Weights of a small mixture-of-experts language model, trained from scratch on English Wikipedia: width 256.
Below are experts of layer 4 (counted from 0) of a mixture-of-experts language model. Rows are named router (the router's row for the expert) and show model dimensions 0-255. Each number is 500 + 50 x the weight over its row's rms, rounded and kept within 0 to 999. Numbers have three digits each.
After each expert's rows: "mostly gets" lists some tokens that are sent to it at least half of the time; "gets" lists some tokens that make up at least twice as much of what it gets as of all text. This comes from a sample of Wikipedia text that the model never trained on. Tokens count by the router's weight.

# expert 54
router:492469509543579508586512543515578473481446459547493523511425524518511500445548489401472480450533513541477482545513533523480484470570409411540516585505500571556537593472568479584526513567515460578458534469495490513471574549556441437531506512480542472504539417520468539533514644586477581541550522515501469568507571512457394490498511598530394515510461457584576569438548480503477506465429561537477528514416563471515443475568517471542468583404458578608516435512531473536555496539537505512455538560470609487550556474462440549566492429517435504379561396512487528443479562419533444455523455526399472521548558566485477474524457458440398494552532531533531445444553528504504521582498570441563426468513556514445448478568485482574436495470446568485540442468437541400506585461525572
mostly gets: "\n", ")\n", " |\n", ";\n", "\"\n", ".\n"
gets: "\n", " |\n", ")\n", ".\n", ";\n", "\n\n"

# expert 66
router:518523459464512512547549476447497418560511534570466519461450583494455548528495488540441536584445440471544365532428515542561461605508550521589515477491448492571478471484551484566468404512543583491530448552492486461516523553524518468522568418527558454475503530408579384488587508478469464563541565586473477479460420491545505508477510421553541569492468452452494498497529597486465570516501521517570552530567532481552458512447503412481537419568474510509439512469422587538574485527468427513445531511444583498585561601586459510519454478408570413503439411546559580458407400576437461449485522544563436510536466547484467475407460476585577491559529536548477514523539492514562558534566541522524590550519536562527517482468552418404415523501471476554535476505506471476542547598449534
mostly gets: " However", " said", " because", " however", " how", " stated"
gets: " that", "ed", " which", " who", " said", " also"

# expert 82
router:546449448496557406483502549555484433455527448535504520437472540571560551592483490452505493400451454605541464565507481548505419509495475522524593507505458546505494525533561462482536424416539490509421527492489582575517458518482471570573532526478589426490538522577504559536527522523511587514509519474552475427569429450542499467499505570552545457498503521455620580544524557531497411425552571479483460526562488578564428561588524516497546559441548544519541511526539416424519471439545522440486446495462493518572461468471400431449505566472448489431529529529415466479434498603472470462523523515504431496440562552456505513524556449458489563553446495425518365438538470423480494467467618427484517452519558480495435459555487491368460407570464567422465514452451461414504567542604488
mostly gets: "/", "–", "−"
gets: "-", "–", " ", " |", ".", "/"

# expert 103
router:487472471526541577560531473488412442516454584496446475512504580516474424517447501576585546581524469572589437566484487491509400535434494512542441519570517440552504516487521431486559481503439552565460538468510463489491495532543529590540506424433517436530475442406559502489565522478583502533487483390502527496494562478482414457584511422455411452452501466452575435504589547563547513520478561624469501593544529442480578537464407499459435576483559499499472528529433543475580466571440459418551524588496461503484571438541418504419434428594440402468582481485521563507444475505501502479503441514498498521440515518399459439548499438485495482568436545409457452596585571481477495503421499568474492532444436449502453550474449483498460453428519559513484421526511596508482576497566545
mostly gets: " not", " would", " could", " are", " were", " does"
gets: " not", " was", " is", " were", " are", " be"

# expert 40
router:516405496527559517491430502465503475539448557444506497467508525532455518540569543484552480447481540566565600540593429548558508460496518518519552517471502576559516415530563533450412473511431542496511502491458427521551508476475567564506457528527406541520523470545551519446585426536539391581470502466470531575483550446473533463469523461580483522448497522487451512503511518549505553567555481450531511430418517559474475521554501368416587377603587502502536454519501515483476446505548442418610602481500518499550531541522495552524531504505473622542531575510514505488410489604516563461436493539574439535434538497615441487443548466479535423538485451457514507492525425531494550560542575462601467449501465527532422490524490416408549530561455541496456482607486418609505418531401549
mostly gets: " from", " between", " of", " against", " for", " towards"
gets: " of", " in", " for", " from", " to", " by"

# expert 25
router:511498497408514497515445474495464502463569568498515549528513432468561464481491483422492474526476464406528529498434428529558504549478531566476528428502555546420514462504414441466475509528524469456462466485507596468563552576458431530484551475422455504420549519528491583491512489400504501526541508440535509464367511468483563483474516466501517445440418502456447497488490448503465522468496501465373429446505523460523591532505424510494518519480510422452597480515464465420415485550349452498419539592550456441515413480415433482450539519495456595442501545536406584556430515432579417481532533556544469510473461430538531407452527514412562449508431527546412523574550618580502414541607487426459552555581505487431479485462457489482548452444520572545497501434583463474495537477492583
mostly gets: "sch", "š", "hn", "gh", "ș", "ç"
gets: "st", "g", "z", "ch", "k", "t"

# expert 60
router:479414497462547543504467450498496477449486550442517523516532513556438522611495471490513483442427441598506488560384494546421565548588575537514512465445407606564545513542432530532490521505512542537476409564528458423517494486509555543493515362574486518548453500561487504556508421421545516553480486449457501557436528534438533523487430441513508442471368540426475534459481512501532548502511541492549444500459497452470550546580525451543503394469495447472500478480564555537529432518568572599576511504439503482486478549515513460569585496493556493548504428555542514435461546592504479456564456599577473444465577500588399482416535457512597476506437490538521451544558447537503485532592472553481402470458465592516513477492607478464507587443449502532504510413509480580445565544412414
mostly gets: " down", "-up", " up", " away", " running", "back"
gets: "ing", " up", "ed", " out", " down", " off"

# expert 18
router:493595511411507515560510462431509526434464570562482494545388562439443536447622491470508572447514402432558477526435442531514488524532407549476563501503430478574511552533493433544490542469512553522565479446577488560454545445523528585542452509474504456475547430578525520450592504484540438463511526495452455538504448561592494495531505520460524441425533543449464593384532528484402476514464551538515582566557486495490550570446431542468416463466542490568484394532462508525539456572492490481422551594444445530601520472509529558462554458582520479512565462552571447472490475424428401504472467513469461541466521578504518493569497557512464567511448543516479435485576533555490551577598491529444368501503445486513444447568472547450544417429443558493511417493526489433409519515533551
mostly gets: "id", "})\n", "iz", " century", " modern", "olid"
gets: "id", "|", "5", "iz", "8", "n"

# expert 26
router:457433416469543452524437477463519460542429560498494463493510526570450555530505492525523574499502505514527561530571416555512511491490511472523555498510478588548497424504513489385517500467438556573580513489456451521540480469484513548516477554525386523497495436570521423446619440506534431517466450470511398571494526453502527509486508501530514581487566572454524449535502543516498530529564490499563516508571489495505467500526572380425559434608501539419507506483449502511565477466540385423588562509498504432514408577556421530553536481437458592605484580565524448407450423545446571461494487527560416546439515531620485441449503515517545464594448522492484453513500417540368582472509556489532447497441443403541396531479452439419454521599480537558494467536494506539542449462443478
mostly gets: " some", " many", " among", " several", " any", " of"
gets: " of", " in", " for", " all", " some", " many"

# expert 74
router:444462490506566471536455494486526485495438584449459500402523578527488505530552582508548428469567541587543536523480452533494443425460559459542482476502475597569451474573563556427478577532389569584515457468420504519538494461559557518530512490470484479508534457577461490470565451584504452484483402478488497576471500444542555444471487486573533489508506526521503543479562540490486511593564501521489527443493540526416481516587477384425594411546557478489589442496583442535524450496573465433491577565486481523626524536538494568468558462472476601471503466548509510445402504608524511487441483500478395605437550546546499478426551475545516479530450518484521479530545356473489520486448528473530396443441480488574476514580506446394568473520416506519572491593443475514557468506406547
mostly gets: " across", " within", " in", " throughout", " from", " of"
gets: " in", " of", " from", " to", " for", " on"

# expert 15
router:499494435551552550564504554530498502518485520548536425500508536533463496491530470432518428481641495552525547556604574498522485456502442429497523570534507518496525547505566451526503494537553443497456514514521441503460545581517425471516472514412542474538548421483482529541497634516412501565517483458484494567501549526454430502472492590515423563496490465590476548536585370562518478514448518507547577530414493468498424431505498490494444578404416560584533525524552492560535493548548488550483533520428607478540588462461545534639468483498477575405571440507562476477549575408547505449555415493428488524588585570433470441518492434412389461508537527487558468446541508481561489533504578436521447449530565570451484505548515490603449471473439527486548513446441578431515557450464519
mostly gets: "\n", ")\n", ".\n", "==\n\n", ";\n", "===\n\n"
gets: "\n", " |\n", ")\n", ".\n", ".\n\n", "\n\n"

# expert 43
router:520457464489483487543426444482456429526438387494531539534491508398415588539464530511512456544459510555492598444524562467456404472567432537577466514508470543444506587559502503548502462532513521591434609436522525475442535588533576604565506573442550493550486484474462576551586496571577474429566592522530495528529490415533504445454472489515586426445601494461592459485485444510464456639566559508426425566483570550539463540593532555472555507434557511528567480539467514460522462509482504524440466562497561433576499454524511554476534516533425505398569457497491452456493473529487558451513513529562426388527487575445482561493496578507525467472476500500564502495548446608493527446418500463528526548505455472486487493567436581418569547453451558490504442519477528494589528500565463
mostly gets: " @", ".", ".B", ".J", " Mrs", ".M"
gets: ".", ":", " @", "%", " John", ";"

# expert 106
router:488462399427485530542485455539466469576458530604476430492500493526552446533520450464511555501441551510487406506455475496421459534494552394532507530480412474559575504509439504461587633536516514507558409448508425439455500529517513555439586403498408472510436382409531516454470554444557493448439530552454503568429467523465438422485472506560545534439440450452443417480468402541568571568492510440589513460518494546526575440412496514547491500527496540507502460572487492539551466564536548533510523568555534416417483541435456505513429465525498491545462516567554506478553574520585407477483475538497573523476489469597571466566534506596600494435566543558490458476516571506549491541474439524546558508500516597522508532465464498561562559471497498494502553523538411409478582446435573
mostly gets: "ations", " members", "ions", " games", " events", " players"
gets: "s", "ers", "es", "ations", "ings", "ions"

# expert 100
router:478439484517545539532481546447458535601468606554542464538512469495541492610536543423504475451522531463566503544448481503558470484567529575538563539513509536586490400515560473468534428514450535472466563455370449400486543543487598561556610494519544515595452471472515499514448555568460436555486406491539468485453523433459425580515522473522456475472521370440534488501573526519533408491451492487543567482604471559551456448517412437475527432525489512452420455529506421421496413481582501462490539472463536477465525436426386515566466592443486523444527637548485524506459435517517527449446475558566443476436556582447486420535524531501465417526515538474444468515504482512481474478581571443531568501528563492508399412427480496470512521600485517421424520527491537474561460487518502
mostly gets: " including", " and", " or", " include", " &", " includes"
gets: " and", ",", " or", " as", " including", " &"

# expert 91
router:589460568558521506559454539575535442425468523573442445436518569462474493568595473473524605448435510550442433599402488570501489537453424581464496537491455521536531525556516509578524476456424536554491478396515452500432504456562530556497440557478531546542490530524487519451456453543518519514584547541444411566485423529461443431477517562556461449514515590460555522498566500560460448425440521457530475567520562414446453556501505473461438565532554515460442418455573570563557472539547462532437506563485501537464569495431405552381537537504457445560503399500421500432487525499580444460493465487534491500511472492477590561528607484592460518536465502541485427442487545493514482463456503425475443464480513606515525545509429482492449384476467544398468390479508595488478490488478449
mostly gets: " b", " bl", " B", " s", "-b", " lo"
gets: " b", " B", "b", " s", "B", "s"

# expert 52
router:520434534470501508569553566519556449365488562563530506496520542488559525540489492588441574538444420504513430531573548526499478501485493516497438529429476483536525568514437445552455441502352535560477574467562448550513525477417471476538430596490561526438447477558533469541527482590453544445560491425543555576457475477557540510485413527536495422508559505489489510487554535545457438433543549465438435439534515452483463545595471433412453497435468429477549425502503617510557548515499436476373556550457525512492558465487553611489543474549469454483551494464414482380473525581426458484563467418500564522557520552483474495540537414576401520583464548509445499393496534484444532565478503531531534471472457519428478550535446485473496439484415572463479394532526496543447469504583462
mostly gets: " c", " v", " t", " un", " l", " fl"
gets: " c", " v", " p", " t", " d", " l"

# expert 75
router:439528550425505508446452527465472503514463463535481562552422494447585482463506412408480548514522468446570460506439461539476556492536485520554567542508484386505496414481492516410492576527587527503441494519478528472483534592451426475574443504520561504479462499574551575548448486438527516499440428556525536408500502508500583503452555466497573426434561529529431485575559443470455475450569535436470423448484494455488582528551435583564590457470520416526578575550412499401493491548454489489577489590438482579457557459497483512495498523615601471469531499429372556537466608456527463594527513434507501517548474446470500455467501513412473451506396477442496605504471551496490472477517457485424455509486455474422480470460568448465492447508510566505423489414485402400491593535513509
mostly gets: "oph", "ț", "ș", "ç", "ag", "oc"
gets: "ag", "oc", "al", "an", "ig", "ar"

# expert 89
router:601439486480455421450397485563539520421509427491485515468416493552470544513493415461426483490498564560435521505476543505459522462458464444504465534544470435450461604539461565485487517449564410523490386564561506456516365436570399477409505508433529513470488498538421511469563510419502502436454462421520497517514452435532483423435470541474557475601470570542556456447571409522495487518562453499470454562478504477546436591449551553472432550411531481480560470526574487520562512495479540433406442507516621509502481458494520497428555452557421502519431420483579475524515543533420512543496446477456469500516436421488462557515561592458418519554628470526596431437546496536537460525530515539542428556487542518585607562520518586482551445490518514475526466495495511526519519585466524
mostly gets: "00", "02", "04", "03", "06", "09"
gets: "0", "1", "2", "3", "5", "4"

# expert 127
router:427451536468486499481511514501471483516470461464504524546476469466550518415383463473452486428587472423517399405440596512523559509408494587446568479479454541523488476561437474567457467563466435473461440553532479517508514539472487508518456480477534564436567572571455538461402421423540559418525442547462558480487505543528509432499526499450540434468451474562491466548527461535466471428504586544456440502509444489459467522538425474622567541553428457502480526518562485525471452550444598468481614505493494458508451384557475422473544517540569479517498545427524578519419515501451502503564468458520411550529535438473467589525423430447528525537491539513565420453502587588543510406579444453514427508519411497406549551483577523499576415505452563527389499466571455456525485542511585
mostly gets: "og", "op", "rop", "ok", "oph", "och"
gets: "op", "og", "od", "z", "ok", "ip"

# expert 113
router:461490470568552604435513486549472543502552608525416493503538507551551395510489501575538469500517552469588424552453500516537462518399455558605503538502485540582528454523529533470497515531420558459406569428508538442522491497559493477510547432519509442519472413458580398572400503496468477622466457494565497499473549567471439482645472439513459436498526428430529522494536520527480501565466513588530542533537462602501558462460432441523470506575583551564485508493461515482544471562500543436578598540454427535463585461576440502429431518438437488496563489563559582538428451558562449464449444501472527578568523585473440484506486396529503462540425550448509554522530571426510518552540564479469518433549528533524434527553447463457465488482471511512577521591458520488544566464516547
mostly gets: " was", " is", " were", " became", " been", " has"
gets: " was", " is", " were", " are", " be", " been"